Experts of a small language model.
Size: 14 layers, width 128.
Experts: 40 experts in each of 14 layers, 128 ReGLU neurons an expert, 2 picks a token, a sigmoid router.
Training: a variant of Adam for the experts, 3196 steps.
Below are experts of layer 3 (counted from 0) of a mixture-of-experts language model. Rows are named router (the router's row for the expert), gate (a neuron's input weights, with its number), up (a neuron's input weights, with its number), down (a neuron's output weights, with its number) and show model dimensions 0-63. Each number is 500 + 50 x the weight over its row's rms, rounded and kept within 0 to 999. Numbers have three digits each.
After each expert's rows: a language model's description of what the expert responds to. This comes from a sample of Wikipedia text that the model never trained on.

# expert 22
router:413483490482551575526562465529471570468483425413519570430565458476545552451480561516541560481504562439481450459432502461551443477542512433511560536550504533601485433558567458553491501532542478
gate0:529521382553548541556440517516514516501497485483477520541534483527542453471451418483411499492513564416420522468471458539534521433470484555573553428492577486496530587474441413502479503453423461
up0:474484540459517554583536509516557512470493556568432505539525508527571475422483558453578526539510510490571516453440515484525513451478491536505624420524468510480519485480490527567528534531506517
down0:484452485364472489531456476410439542467516502430471486529522490489511450417458565419529545542538526535526535481573518517439561424467416536477627538538396506412491447554567482455582522556550545
Digit tokens in years, ISBNs, scores, coordinates and table figures, e.g. In 2014, 189|6, 2001–200|4.

# expert 27
router:460485505575527513539458501461492528513433490459500573481535479391505482540432484506493485478457530419419490428392390522460502532516470488657545519514547448534442578510456402468439461452464492
gate0:440376529574518458504549498531460425520482452443571557482481507477495473505502623579524571489335546429403488486504458564436524465460523475560510519598518477489517459534520458417535476504510483
up0:525614526440463538503468496457526577456510525529433429525511486486549535546484387421500436526681401589590487502502496486581477473544485480472464512430509538495430510483502462552429469528466484
down0:429421566585601541485461503519493470488393447501580539479480509551501434496475551521512525525393514570499492496462374522453473504505484495488429555505529417519376556467476497492492419501566496
Table cell separators, line breaks and leading digits in results, vote and statistics tables, plus the apostrophe in O'Brien, O'Connor.

# expert 32
router:473452511542547527543479523441496507556458509431556587522547503455485493508419525503483458464457560453443463438381400526472499540498485500600549486526497465553466536495482370459457467508479511
gate0:540426461450528538412476514520501408536522475449501521494545427520548476580498568388492519563475511443420517528558523489499543570619463465593628488508537427571473478458503500518505495555526465
up0:600465415530493443455490536467433431564545545456499484514508411593459494530548492383445546582510519490410536513566540534413526548502400503579553524459580439539487417430415473545532467542471510
down0:482631520476446461393581484539523505457518454435443554508467498500534473404533539470482557488516428528527549494589604427403460439498450488492452530527405515590434472571501552514462527418500477
Table blank cells, digits, closing parentheses, he and she, country and army words, and middle pieces of names like Falun Gong.

# expert 20
router:488401578486481391444379552476553526520569443428494560436443504503520473522514482454509536573539460508513430499463498488555568465454526477610516510397527457428497499586507546421506424493510524
gate0:501511531524468489408467476528572442486459507507506618459563631461524473532481556493544544469433524502405408461503423515541550425402388535538586474529494553518515532515501517510545602569508468
up0:500547514480511480411457530573576498499472445485508511557543565445483465540491530541523470467380466458449490458458469495503507508466538442524559500517584423486511478461465506465590519496541451
down0:422596465425527473428534483464452543441487439520519452544608516509640429426442488567424523507463493372438547495458508537570446423487514560553513540513501551484556508365509549501541514460458480
Early consonant pieces of foreign or unusual names and words, such as Nguru, Dharampur, Girona, plus the apostrophe in Côte d'Ivoire.

# expert 1
router:528467463455518463479427462488588549476476472414449496513552444441598568429502566487475486535509545521544451406539497460532444411428535591516605557437452432559475561507514546553536426542506463
gate0:484488437494576603514463517378544555560527519476526532428522463436362491546578507537454521534506541499445521441542478559476458441541543520497500540541519511436456485448524527464509522474427542
up0:438463527520497536520466564381503495547543433460580459474516486498411537481539505479476478494511537511478525570386428449493454366525500478577492542515552497505485441536487497445479571462514578
down0:555573429476639517404546510507527485470542449565607420422509565534511484488527566475475619471475535527535512426537467475553449439548525507520510520447502533423508478511541526458493544379540540
Word-final suffix pieces ending in s inside names and nouns, such as s, es, ions, ers, often before commas or "of".

# expert 18
router:447486479605536513554456505451477551521421449448506550480565446412495510522429503486483458491448513418445493437389377526437488522512496470607538531482533437527462563535456420462454455471461509
gate0:441457451459454586564488448535504569489435456512557546478450542509416491461456495443503468560465487453435538468422449509471495505547493419512432498490593454588570550551481460524545538419413510
up0:475539615451460471469512529517447442477567578538381532465470465454516479518523542537571560499574546518548564542599500594493452508518463474493474621465406496472530395462532574442505479537570582
down0:544456419479480547543440467481425484523516475437589560538461521536442468470485483649465490513508499441549563446544402454505418578546410457501486472468447529453536483401500472485527520450499462
Words like on, is, in, at, was, a, plus table pipes and pieces of foreign place names, e.g. Gu|ang|zhou, Azerb|ai|jan.

# expert 11
router:441497496552510542563445511459496562531432497448488566483542459430500493521434493511522457473480509413408503411410386527476514532551497452653534556503494454532448579515460395434469476491454497
gate0:443479595476489543634510507516404606470440545507532490484530477515553462490430447494526504442562474460493432449509503590461485502524427473530474519560463486473533494492444461537476492503466597
up0:445485542491494532579549477558451603442423555555545451502499494535521497460456415486529457416589461487522439450514511599484494512531459450465445479492448484466457497467489536526479512476460542
down0:541597505444533549464525458608528489483477519492552545496579476466492536534542446505533529475459559522514469547507470460490525526440488530475470469530493495422569495368539623581447521557429471
Uppercase country-code pieces in sports tables (BRA, RUS, FRA), and function words such as of, by, with, before, after.

# expert 9
router:443482474571538490549463508428485532549441454478480575461560456409478496536457485499488477488474508427400493406375386529478479534500466460657540531494525470537461569479482432442477446486477527
gate0:475449515492520578425541560505494456452479435432432518477551450479486413438452533552486510438543532472441642396445449521478497512523441468627520504484554474491490480418505493579465540517470528
up0:498524420516548465465525538509558519449408455489466565499546503542481490537482416512426587570603489520452577521394492521502527505432568580525529430498574490499542450482539515588487576436484473
down0:529526486541561444528405479604428534495500486509492503498538508475457531470572568489496596468532444587578559568513552506479493526497561482434452442437407450519561497476621467465493510433472497
Mostly "the", "its", hyphens, em dashes and digits at the start of table cells, plus mid-word pieces in rare names.

# expert 26
router:452508491581515509537456528437474529551452474420478565482529473425481503555430499495485450504475526415443494425378379539467485544507511466628552545505507467527410574528459397452422466447487498
gate0:523423460362457480510563605474461526585487502501545534495501405458518560569486442498493549439517569474488500543411488608498493461557473492671556475392479481486501552402499509550488455512513505
up0:534482444487649493596465469558607543535577487519542474519473489516522517422459573500580449333606503505435516513481487487542514492485563451496485510582500520524384530525475474485478535569514449
down0:438523482525514544508546527452461493582396504521502496414546476553408507517557570443468432486446596520495512529514471465595500519410517515493499615560451481527536439529486514547598359521473509
Middle pieces of names and words following an opening fragment, such as St|u|art, M|am|ontov, T|up|ac, plus the word including.

# expert 15
router:418476501584528508528453477435449550542484449444486577519531485404495474540422476510486476461452522437403480435393377537456500540526494463645550507497516450525446533504470410457489451481477510
gate0:444497499594511484480443380494518531486534466560461444478559462535492499503521484461478455464434456466410544525442457423482474504561521484651537460534531470520455475467459475500440478501391546
up0:471467543531399461418460430475493509511557504581512399489622506497499497494514515475467438463453467523453540549362521395491425538502491519607524466496525569475510531464477512530439491557403557
down0:515468477470401469517607495500456475433570538522479455579521554571533583513552552513530526384422412461423517530527490455519531492491537566430511508481583515517536497543476539526507551536489431
Ordinal and ranking adjectives after the, such as first, second, last, largest, plus capital first letters of names like K, B, Fitz.

# expert 37
router:432487504580533520560453517447440530554438475445474578485545457403494526536435509489489470465451534433410495443410383516473494512495471484636547517518535460536440559532459396441471444462474526
gate0:436499598560464445460541537552460474478498472475494538442570477537551575555440468426466576487555582523432610573501516463476551440476444524618539552416568486537544487564493516390448417568523455
up0:547490375424549512571478503415564473531470505476547575615429556470405444411474510537536470503489383442547436409488512531483456519508523474411497497601414507460460561484508495626524499496456563
down0:460512506546570523588447447517405438552445535497509611433446443431478443450521482455587445512433559548472560516427409512455446548513460478589469530531454517444542571478453461480469454530396512
Commas ending a clause before "and", "but" or "which", plus colons, section heading markers, list dashes and ampersands in abbreviations.

# expert 21
router:463450501555585523572456498503486556546436461465516579511503482387499506519458487450520462500501530479414472393415397521451508525538509477643559486515566436558403576540460447450494490443436495
gate0:515539472588510576463488497516513519543509427443538507540488541448454424629484459498470440529505453492415520479515484542357506514507552525650498508558501488545533520449488437406547451613437486
up0:536575467560535622530508471529578544545454534495545598564431527442504487576484513500410462543566460516485507485520490484427519468500554504594436492558508433557518606447474509451508472572436517
down0:610506618510456475506491430626469512416532506521511504559501527468506516510512502558476449537474491382564539504530470495492543516493492572453449578565416530516503419539408467591541532497607598
Common first names such as John, George and Laura, plus United, US and San, and pieces inside proper names.

# expert 12
router:407516481558549532545451482420481535521493484435468595499539456417512504517439479502509449477463524445441481458398390518425510494496476465642543525510528446554437572502447405447468456463504506
gate0:506508521611525469520499445519572455542426590431555584500485562532509517578446567560455541506441467482443509442424406510513481571534530448509442519510439484602420536507479556425440445444427520
up0:581543445484491479450345457519564401465561580498481439421491474490482607631470502536419456416424495522534518527462475490471610612494517536533552510601453515471449494549539514471439495491498495
down0:556569507457482506489452491501445452513592489447456440483498490506532503463538492507449587574520537408489551526500503447481456483578455493532481453512538560532527474460439567568464460509566401
Second pieces of words after an opening fragment, as in Shivalik, Nashville, damage, plus f, with, and heading markers.

# expert 34
router:457493487551507507560442520426477564520451465423484567478551451406520455555421513470499465467449555451481503458415394524430514499541470432615578561509534478565447571509436415443426470478498493
gate0:523565495562527517470484512560486463484510447529438523395487497389480534467446594465563449581517516464505550444426492564478547545538471496662594535429524511612465601475493432435450455447444490
up0:486594469513551513410510534591480445463480422482460528409475515434461544433424608438535442500495487511512557400512474501527468569519513460611452567421522461584493522504486476484517520416462495
down0:579543476449501568496505518441576499483579487532515453388427523478475612491487575440561513494504487491490594578528528471450551562494560461491531570418498484520424474441495544466464546493488529
Table pipes between numeric cells, newlines after titles, and the piece "re" inside words, e.g. Comp|re|hensive, The|re, You'|re.

# expert 28
router:465582411446559527543543464440590429508430546468473600564590600536501574467449525459521436554487509536544526436514522401489439538518607490476507467617445565478399491515523436489522500437556484
gate0:525567420564538598499464454603546568422443618554498469496583561539456507485479572541413487508451498438476566473551499524562422453447549537515428447523499547513449600518546484419599572551577457
up0:467532545538550614490465520496491543505518492412374469449554515438580451571531467548581473537530519467509522508431501500483444482493420428483541461560554471618526492409415429499469464505452489
down0:516511512517467523483484560397422487486511487576597499453504519523500493511459588475480510509449483494521551571549562519548532524476565516465472455519442620542500487524562482535375527545504486
Last letters or suffixes closing proper names, such as Quincey, Gracie, -ville, -berg, plus place words like York, Angeles, Florida.

# expert 14
router:424490519573550500548439532477500531535465476445478589475530466425500501502464484490511479468481521445450490420404403566446512512535478442672539551485508463570405580481431419476483416484479482
gate0:429535457520485611492518425562503449548377498478548588487606532428505477538421497508517505430447450450440512534444407542493511405490488504529460548579512531522571490456468495518534571507561462
up0:455606570481453625499510446529536455482440538435562479563515504428482565511502471529432460449471509419544479517555500441495542539411511547501585456535497524504518559535530516469546482555472448
down0:509533502522518515442538459555444453485537420510552528426581577617473525463510484464552420484501401489527465477575508460488525436558429537482528489472576501531658447499523487528566558525458493
Newlines after headings, table pipes, and inner pieces of longer words and names, e.g. Red|d|it, Le|u|ven, Ecclesiast|ical.

# expert 33
router:447497466525433488447571441531482465462584520531415479516492581531495542528526558573512569523493441534506526424547490479403428538564438585479464513534543467496416449417431406487553433576472580
gate0:478401486483479544487451488457467458507510412499455460447488472519529467494416554534566490521468470549563453504522568549449547455556461521540493559409473471443500519457510404440442441573522606
up0:466563579556500491505447612531421552527530457574538511472458450486545436512445477424481548417551477547463580491498506543489502593459451475520563530408513495517480511464455496430517413567452530
down0:539526608498614580531503485478594572453515468460529525529549498552417467390505483472494495487563507408568507409472474545606465520507528496482467423466447443637514561445540529596557564450474477
Quantity and order words like first, most, some, two, several, superlative -est endings in oldest and strongest, plus "a" and "of".

# expert 5
router:418489487582535511555451511466482536547453471446478582489532471411494498505406501499486455457463498395432503427401408536480506534514468479612554519518543450551445547512452412432490466469459510
gate0:516498487622444532547512497458504612569490510508478575557467439464409511517516455599492538512431545462524493432463439546523464489437478547605472574523559521505459503496560405488493372511436463
up0:472470574517530405455488497513533472517524430493559442468531578490560561495436579417522525523431477486477457586515503479509468505502520467546587507508482492559471567587407482495434547506436521
down0:534499506478467504465451505438432518429464484603491534457468567419480521487483430465507424504496535456490455433564373581536522463395435484498462420428510476488484468514459519450457356531365520
Table cell pipes and separators in results tables, plus relational words like to, towards, between, against, and dashes in lists.

# expert 39
router:418536521513480450533476484509542515580444491418464527536478523442474523496411498480500460475496560516446498462471419511471541572505445518648616527440532439502527499571465488423474450498440495
gate0:535524599638596558547505522505553504485508473464473553477522507506523422473464553570534479455510505455412467506378446563502512547530516565576474528502555487414541481559536445586517564516443455
up0:456408412377425403459486495445426527493483539549526451553502482444475575537561493477514495535449520561623504486580520443488488405458492471431497508484435504594463516479478525395439414469545535
down0:476419404526516525526488531443504442530510524536477462489550470389518579521470529476556517493444464448567518426448483480544419496507381578553493489480457493591429532529461466461433520454415488
Capital letters or syllables beginning names and words, especially L, as in Latham, Lupe, Lorenzo, plus verb stems before -ing or -ed.

# expert 31
router:464502489559518507548439528431486527547444480440481569483547450378490509527408501515499450475463541426413487450386387522474513544512473484637567535494522462564456577510464411458441447472458512
gate0:528450552544466422488567508414482471512483434381426505414502411490473509524460566498495484518462506505545505543347394524571495498482536466542562495470503511432540540422420521475498523462465451
up0:508546459473495435583426504482463507494643437493483520411474455406581433527510557507560487404465469547529574600415433412464494479517471516467461543477459514528462405442476486533496531493530510
down0:655520550455492481523469464498516548440523489521476636380393551409477491472494574536461493485598583466577518543482545461552550515503477450465465453464525508494541461515582562503504477571517526
Line breaks after headings, the first token of a new paragraph, raw bytes of Thai, Georgian, Hebrew or Japanese script, and digit pieces of decimals.

# expert 36
router:439487459579531504531421494464450514568450450447513604478520470420500489529448474457539461476450525416436490429398409495462459560510485473643566532522508474551437542517486445456473447465461525
gate0:467528438433576537461484489515461447568532503552515543598501515548471546551464524524481448437502470474450451387488459460490566505453504486597485490541553542637570577435508391472519514527515438
up0:385528576418425543426504506547436503558504532545535494456408513527590552536506540499568605521489461350562552572506493548464447596506459519474429494473464452513534494480474521524467452464539587
down0:461493515428369522513434563514490502551545418441481504451554474444386446501499505519490359486516587538464486541578530409509552542515490514548472524557517504524549455461590496484567477574446584
Line breaks and digits in tables and lists, scores like 2-1 and 83-75, hyphenated compound starts like Yellow-winged, and prefixes like sub, non.

# expert 23
router:425508468565521501544443512479476564566420500425525541494508447428487508491416481567506464488454483451431450443413439543432478576521447480587510538508536461562411553514478415504499481449472530
gate0:449519478529502448497506530480473542525453523402586493560453440446459412441490490649532454547504498472503476532475505437489501500511525565527445609467589548475474525624494391530522494489561562
up0:531474487491451501481531481493526545470613419535373487484546549531527561470440476449557556478513513587545475481499480537553412502449447484459528423503307456544476484367494570498464523533457461
down0:401440563493462485565533479469454559555502449499467574535535487486544452455491502420431422487543551559537493426409357636499548543552429555466459519544442416512452550445513499455532561491550516
Past-tense and participle endings or verbs after was, has, to, such as built, described, joined, -ired, -ized, plus ot in got, cannot.

# expert 13
router:448460449485547558566443490441543506533446584435516514594428488483415430474432469546421538490495427547543526476508411430563580569481522483480450589458474536550566556551496499499468479510406488
gate0:475431457536513549574457460546504553506505611458375516543452443465464551520604532459475481501480430532475614536433377550509480500552526454471458522485492470539537526547458498498468460499502433
up0:556502475443549411473472525442558599412517430511531488373539498507582513510495502478544468490583531471517546528511543441544478438427468593484502521520481570436504442473366547506454562524454504
down0:416496536533496463488487513567482539432499483546471528551445574564504414499444478448472505502530563526484492497376510489509489454498445409425407475480515525437503543535502528448583522517379547
Short inner syllables of names and rare words after a capital letter, such as aw in yawl, ob in jobs, ab in Ahmedabad.

# expert 4
router:470506527572551504528461507460446496568449506435485565519506450396488487546451499497499467464479535452409484439384383544446481539479446470604559549526562459567443557511440421441476442468479493
gate0:419409546507513511440509502472369456525542546406503522424484460523450587479488504421551453497470527469495513491489361519468515479553580494572492427467475534525481479463551430496522453447498587
up0:438476462602534425355514549561346500550500562500455502524499562412616592560505424494560474540505616489480525525441429550492527561520521446511538447518421402477570549545483500594516553448491487
down0:541503487494535499472565425587511484468484533494545388458441541458526605441603498497447514566533542477591425481547533598592596416467509530502523513593459537485501530525503621474530505484594526
Section heading markers, colons before lists or times, opening parentheses and line breaks, plus some word pieces like Strawson, attendance.

# expert 16
router:435483505570519531552436521449476540547434469427492583482536470412515494527442467505488468460471526434422505432380388529452509526531484445619540541492525450533451598501450415466473459468469482
gate0:478513453535498572535480483505520527464379520539486560498587482495524415500428471555484480511427499517433476514437466516470480531478494561533440547593418477431513552378471492481517457385498533
up0:499505507472500559487486527550509476409439557553494538542528482495515434482462497603546494473479452559472482483472517528461509559545438514489449527529410521484485570460449506540499375394510561
down0:539529535442523548466489412535584511422566551496520555507461492571408520470521437564524520531553436522469480539519468526533492495517466455362443516493475545434530479490560527585589529509527519
Month names, titles like President and Candidate, kinship words like wife and brother, hyphens in ISBNs, and inner name pieces like Leuven.

# expert 35
router:462527493587514521535460500463486525553430455451480575485539451429516462527442489490504462471470503427432504425407397515456505518504455482658547518539533448527467586518449414433448455478469503
gate0:534496545521517488446520405506515482466465463572490524422558491594526439464550571510514482534455519434393486486487484538469546510497518520491425563507552506575565559531427544437568511441505529
up0:504425448500538453588419483442560466545488384467523506475492576562501522542550534453447391464534500580501455466472536498506481392533453500462434398482465469556422410464468496579479497524500554
down0:481452404604523572467574563509536490475534515501525522493514511503569576478470530552627576516483449506505523470506446533462434458519584522468449547445513500502518511429498513433492564479572450
Numbers and month names in tables and dates, such as 15, 16, September, plus prepositions in, and, via, and mid-word pieces like ben, Nep.

# expert 8
router:439504486585533542538425519441450533522465495438494561491522436407484519530438500513495460481441522414422497425392403532483499518509476448640549509533527462535440560518470438452471446477447492
gate0:454501454525569516582489558438535485600444509471614577513500492462534520486402431480520421440504506550459494461479447506426500490521493445476522477504482464559476590568463483491427405549465616
up0:499528461522442438452498487511549450592482562488441506529550603444575622565520486518549490508485459424433478504474480493393562526515499389515535494556480435532447384565439499538533531583593537
down0:470391472506533463457447504484519491651443538465518509522403511495476463490597541525384503523478479531514574534460456423507531458470469509424468534528514475567515486452500411436591392452484466
Mostly the, The, commas, periods and table pipes in running prose and stats tables, such as to the next mission.

# expert 19
router:528500462478558460532480496491551424615483438528567523596464510478531506589401473469535385405527529508527476481502428458405531592492535469549458502518531426588381421447503503520505502441545533
gate0:491456508592616463552392485524541468504472474503549531531499424508465506416482461489494440449537505502514594466441577526504546506417439547549497520509611487550406531435418410505517465496539557
up0:464536518472541538513448510509433458529403523507630508565463437506488565552499420485545420483505588494521533427472491523525399435473510477520539423541477580538524416530500507571465614399558504
down0:489542524478578489582520507502456528539476467426544518515482453574483503529547501440393513472567578536517504459596373534515550520447607456473560516512530538535545476482537545447469454522487478
Final pieces of names, titles and abbreviations, such as the t in Sgt and Ltd, plus -er, -ay, -art, and words like King, Henry.

# expert 25
router:468489476584547521561466501446475536528436486446494598498552450422502469518432506504501466471472515417406477416388394545473511538508500474617542534518501457570431540515464409457473444447451492
gate0:562498498493541542505421520465463491544494555524447453520601488464528552548512451490528415474522587523415491454424390421469484499519501490601614551586502484487579508575486435415610512528487501
up0:507561527532494518556512467467462515445573592485564602573445424561517491386469506554439421520475508464559522479516488514597553508538590496465410471530506557463486539439485455518408485518457424
down0:485432582440455529515461488530490453512426548472526423536582526598567468438467562502532547513529527512474426523462581590500468493450468457402533431433576454415475541478441511480505560514488538
Table pipes at row starts and content words in tables and infoboxes, such as Liberal, Conservative, Education, Coordinates.

# expert 2
router:424496501602540515554448504460460520546428480430500567485557483405485517546432489473532470463455531420430473421368395504479519534529467481658545528520558458537449544489473408450467462501486500
gate0:518496521619512580553459520414483453505487430523519450433487486442421584462501472477468505491501590526399508502484398502465447482486518500543589513436507522602440470502394440424516477463431583
up0:515497473531501546550515494485478462465491490540539497552506500425503571399523511548425516472455609512486553568468426484495436467459459485565523525465540393500436409498478496481500477558489542
down0:562541445470392370568465516463522391466452504525507473430472513528446544450491541471521600494573462559532436560498423524502404540512565452463497512418423553556541451514463549497645533510504545
Line breaks, table pipes, quotes, closing parentheses and dashes in tables, lists and headings, e.g. "Gold|en" Globe, HU|N, (final|).

# expert 38
router:449486491565545520514448491473462540544460476432489561478518482422523473523435506456512436485479514433406490450391382524454503568511518518668527519501547446524474513507452423445499464502474513
gate0:400534510558473517532516443413478504509485456510547558492475548539483477568478438518522505524452521467467565476477493489428434438451449431565559578418577491584467516471491544356374491418422412
up0:520439409511527473515458556410471508466615469472440587421413520557501531523431505430543525443467606475560480538488446597542559524547474520519550463415476497486525501540491563523458499550508405
down0:470496470503600557532407428546528572400403503607505479493465503556500456493507518466484450593421471455552483514466452562494515562570416471624459484513589503559538557486371505535499414451557496
Function words after verbs: to, his, her, him, they, not, of, e.g. struggled to impress, on her return.

# expert 24
router:433487471606550502537447483460491530540453464427498576478558477424493489541442516496487472450483524422402455413413370539475504488509479479584500548491510476559432521505476376451481451462473488
gate0:465437525482504560537470532483469598574530463491495476426581396507488543525508494500542520629434586532462421490487450530457448529446449510519549545583502573495491517604456461500534440489552497
up0:526521411546488546417490541580553501457456557440489513478522544433480437461480513487473572509488576554552556482530491380463514493421601488535517547571515457478452545612521551569484533443375431
down0:559544459534460483610559524427424601506489468529525359517469514515492509486452442479512444473546445521512512549566620546481519422495540524481560539519526520449447551616522502485469401506380504
Final pieces completing nouns such as Space, depiction, wheels, plus place and facility words like Carolina, County, Street, km.

# expert 7
router:440456518555512549550544443487573534563404549400489560513540486473456590465410546481503477500493485467535464499446364449447446489554493490559445508541519503535426552514466410475491510505513394
gate0:456592438551480505448516521502526426475431508462465496451490514562506514410494498466500562476486505463438436428433464617433543493531470527490500545551523530545559580478544425550405535447530480
up0:455464593458507414454537487524454544521570472576469561544466429512489429541536471637494423467437475510539514479435512423482484505485555453492447526519450487422499428480579543535567484571569568
down0:532513568438480508563441507528407536513484511520551553447461427470519578484442542546546539462534534480506474459496479428399512516541506505582465519472572562468510547493531544542425429486430408
Final pieces of proper names and foreign words, such as -le in Kunsthalle, -er, -ian, -ec, -ski, often before commas or parentheses.

# expert 10
router:545540602439487525508585530455457507533568463410500530570543420476509609493493517476430468482436552516486528467425462550516437536542500412494423559571480515472476528530427501427482466547495479
gate0:563490525561520460475583516514549537461453496476524532431522389504528442467491474532590491491540445479397609461492327608503535419597477468561535433510567503449533525464475515445542537587472512
up0:522531561561519454542532516469432567531496440400516534526509449521494490448498486533562449367562501491422533511488407520516626511503468477499506520516603451438512410444497535486511523585435446
down0:591443487505494506475503447571514477484542462499389503461523516516452415400517491561445556537509490438391540552498457453471542385519412530426522481536504490482574515540517557590440504492473498
Word-internal pieces of names, especially "ov" in Slavic surnames and places, plus capital initials, e.g. Sax|ov|á, Sl|ov|an, Ind|onesia.

# expert 30
router:522476596548501531546449498489453489561534457522500547397537452418489486565394466485544467583463570442568411487558529455461521570515483491516545493456427448511498509444458538557437463536542554
gate0:456552544489513533580537462501639386507485457451530499399506464487536476553374503505473569455482465458596552575528482540488489543456438478488539521436543559455522514510487470460467474470553587
up0:526397573515578522580510460517442478444571472427558510460503450347466482426453454508388543396461506493519499519493475460502526429513530502557500499586480499607520635406596479483493403491534590
down0:474456453460541522514511571428473601497635512471469498501493415404466458477467452469415528455471480531517400524475502550484561544441570521513468489484406463577495472531581505459395537463497564
Lone consonant pieces like d, c, g and D inside words and names, e.g. Long|d|endale, count|d|own, S|c|ience.

# expert 3
router:443479494581513518545435511446453525535454470436498566489505454415511509525430488507508463481451528427418500438416397523450477538528497468618570555513522476545458547496439414449463428456476512
gate0:585553496607576448555451511400560511524515479503457484549486458534510524543446436502475520511539558397470452523483441523538496488572405504482511512562590524464459556473459489521520484438404475
up0:503567481593518453494483429477593539511500561507450429527497450549518503524451449556491565384507585477410492585571507498491477506559419559495440464569519556376430490522487492451523599451467478
down0:544587506478533478448506607390466509378521504486522480451518536546462498533435509486481477443620461627543466524445481459517486537433467570523465487527624476526537508470501569508479453392514454
Line-initial dashes in infobox or credit lists, table cell bars in results and election tables, and word-initial pieces like Ch, St, loy.

# expert 6
router:445484495574563517539452537437467520549452493445486571485543446443515487546426474472528465463452534424405476465393397533468503527519461484652549524501518448545456564516435404472461465481437511
gate0:457477521503546365509531485460557528484466480510534508534531486559497480461476481534487495460528552406510482505490493653510488524488438460546460510481599476532438423489478489504580583506555503
up0:395544514513505406500535510545568535569482469457521507475593429500473438480463491590467394454540529466508558520504527597546553428445430484529510524519631527563437427472496443528493570490509504
down0:435479467585512500510466551466432411508539474427615470464543477520432567576522554488552550495512518567506513558592608453498589584444637565526509454481525541524585432532570573480534494527529549
Periods ending a sentence before a new one starts with The, He or In, plus odd mid-name pieces like D|un|fermline.

# expert 29
router:541556463576586490559514513533482470478486431431450510424564466441469461497464562471542493453495444408366446532501451440451600547475547518584471557551600475491538477475524388536528491491512553
gate0:514501468526528465433484513490477532454405507490518545471541414453511480502407489573437494521470473473398548508479454453469451558500568508519471508438439509577467543580399421490494493416509535
up0:525462528425596529491438488521515513485588486457536486464467540486452491519588500552524527467515624459435506500463491552509506480598487434528491505595489576559543578387490539454551532443520442
down0:474488427572593485529476536509542470542437433453412464493517560514435505460484494439431522539504505502569535546496424491459596488494543435594463521568551428447563515490404420493601464399474548
Past-participle and -ing endings and common verbs like used, made, known, plus "such" in "such as" lists.

# expert 17
router:462485477563558519574446528438461515538455491454485560486530435432470510547429508504508466483466528432406485448434411551445495544499482477641548527522517457531455565499443429442489475485466508
gate0:503558544517526645538524562477466601477493439460494502465468581406465353515524519435509526536520447528480566407455521534507510538525509539615516559493599533531484534556462524509490453502504510
up0:522487537464537540519545558477426532520538464540552359386439542432469521500491487424524512507478552525427541539559528529512620494458421435452547454441497566481535609478483594587484535550498466
down0:564476479462489473566519434538426444519512570521601482526472529542442465507574469495481533608572450417430557495473549431501558571464522514393459461450479445476505449608403470539504544483581645
First pieces of words split after a capital or space, like Ch+ancellor, W+heel, Rec+eiving, plus "It", "the" and == heading marks.

# expert 0
router:446490479599537513545453502443459533527434453480486565475554445374486469526450506481493479435494543424435480423419422532462520556503471482659549534506515456549447527490456424461466440468492497
gate0:527423506540508486454510465542452532493504483423487627542576524453465474513470416517521504491405588395488414399453464518473410582419476463528549443508517542555538528568509445429514485508480497
up0:434563482474520528572486548465492482469486534556495429446433475550531500452506553514538493497590409548464606527476468494540587393587503478502512511491508462415490547444443458582435535448504458
down0:439449565550510552507542533486404523568443365451446544512408471420475491502503521489449482526450500554469526498450439573464541503394453472541508564426519480502466582514484492522508482388474523
Pipe separators between numeric table cells, plus first pieces of capitalized names and words, as in Cincinnati, Díez, Archivum.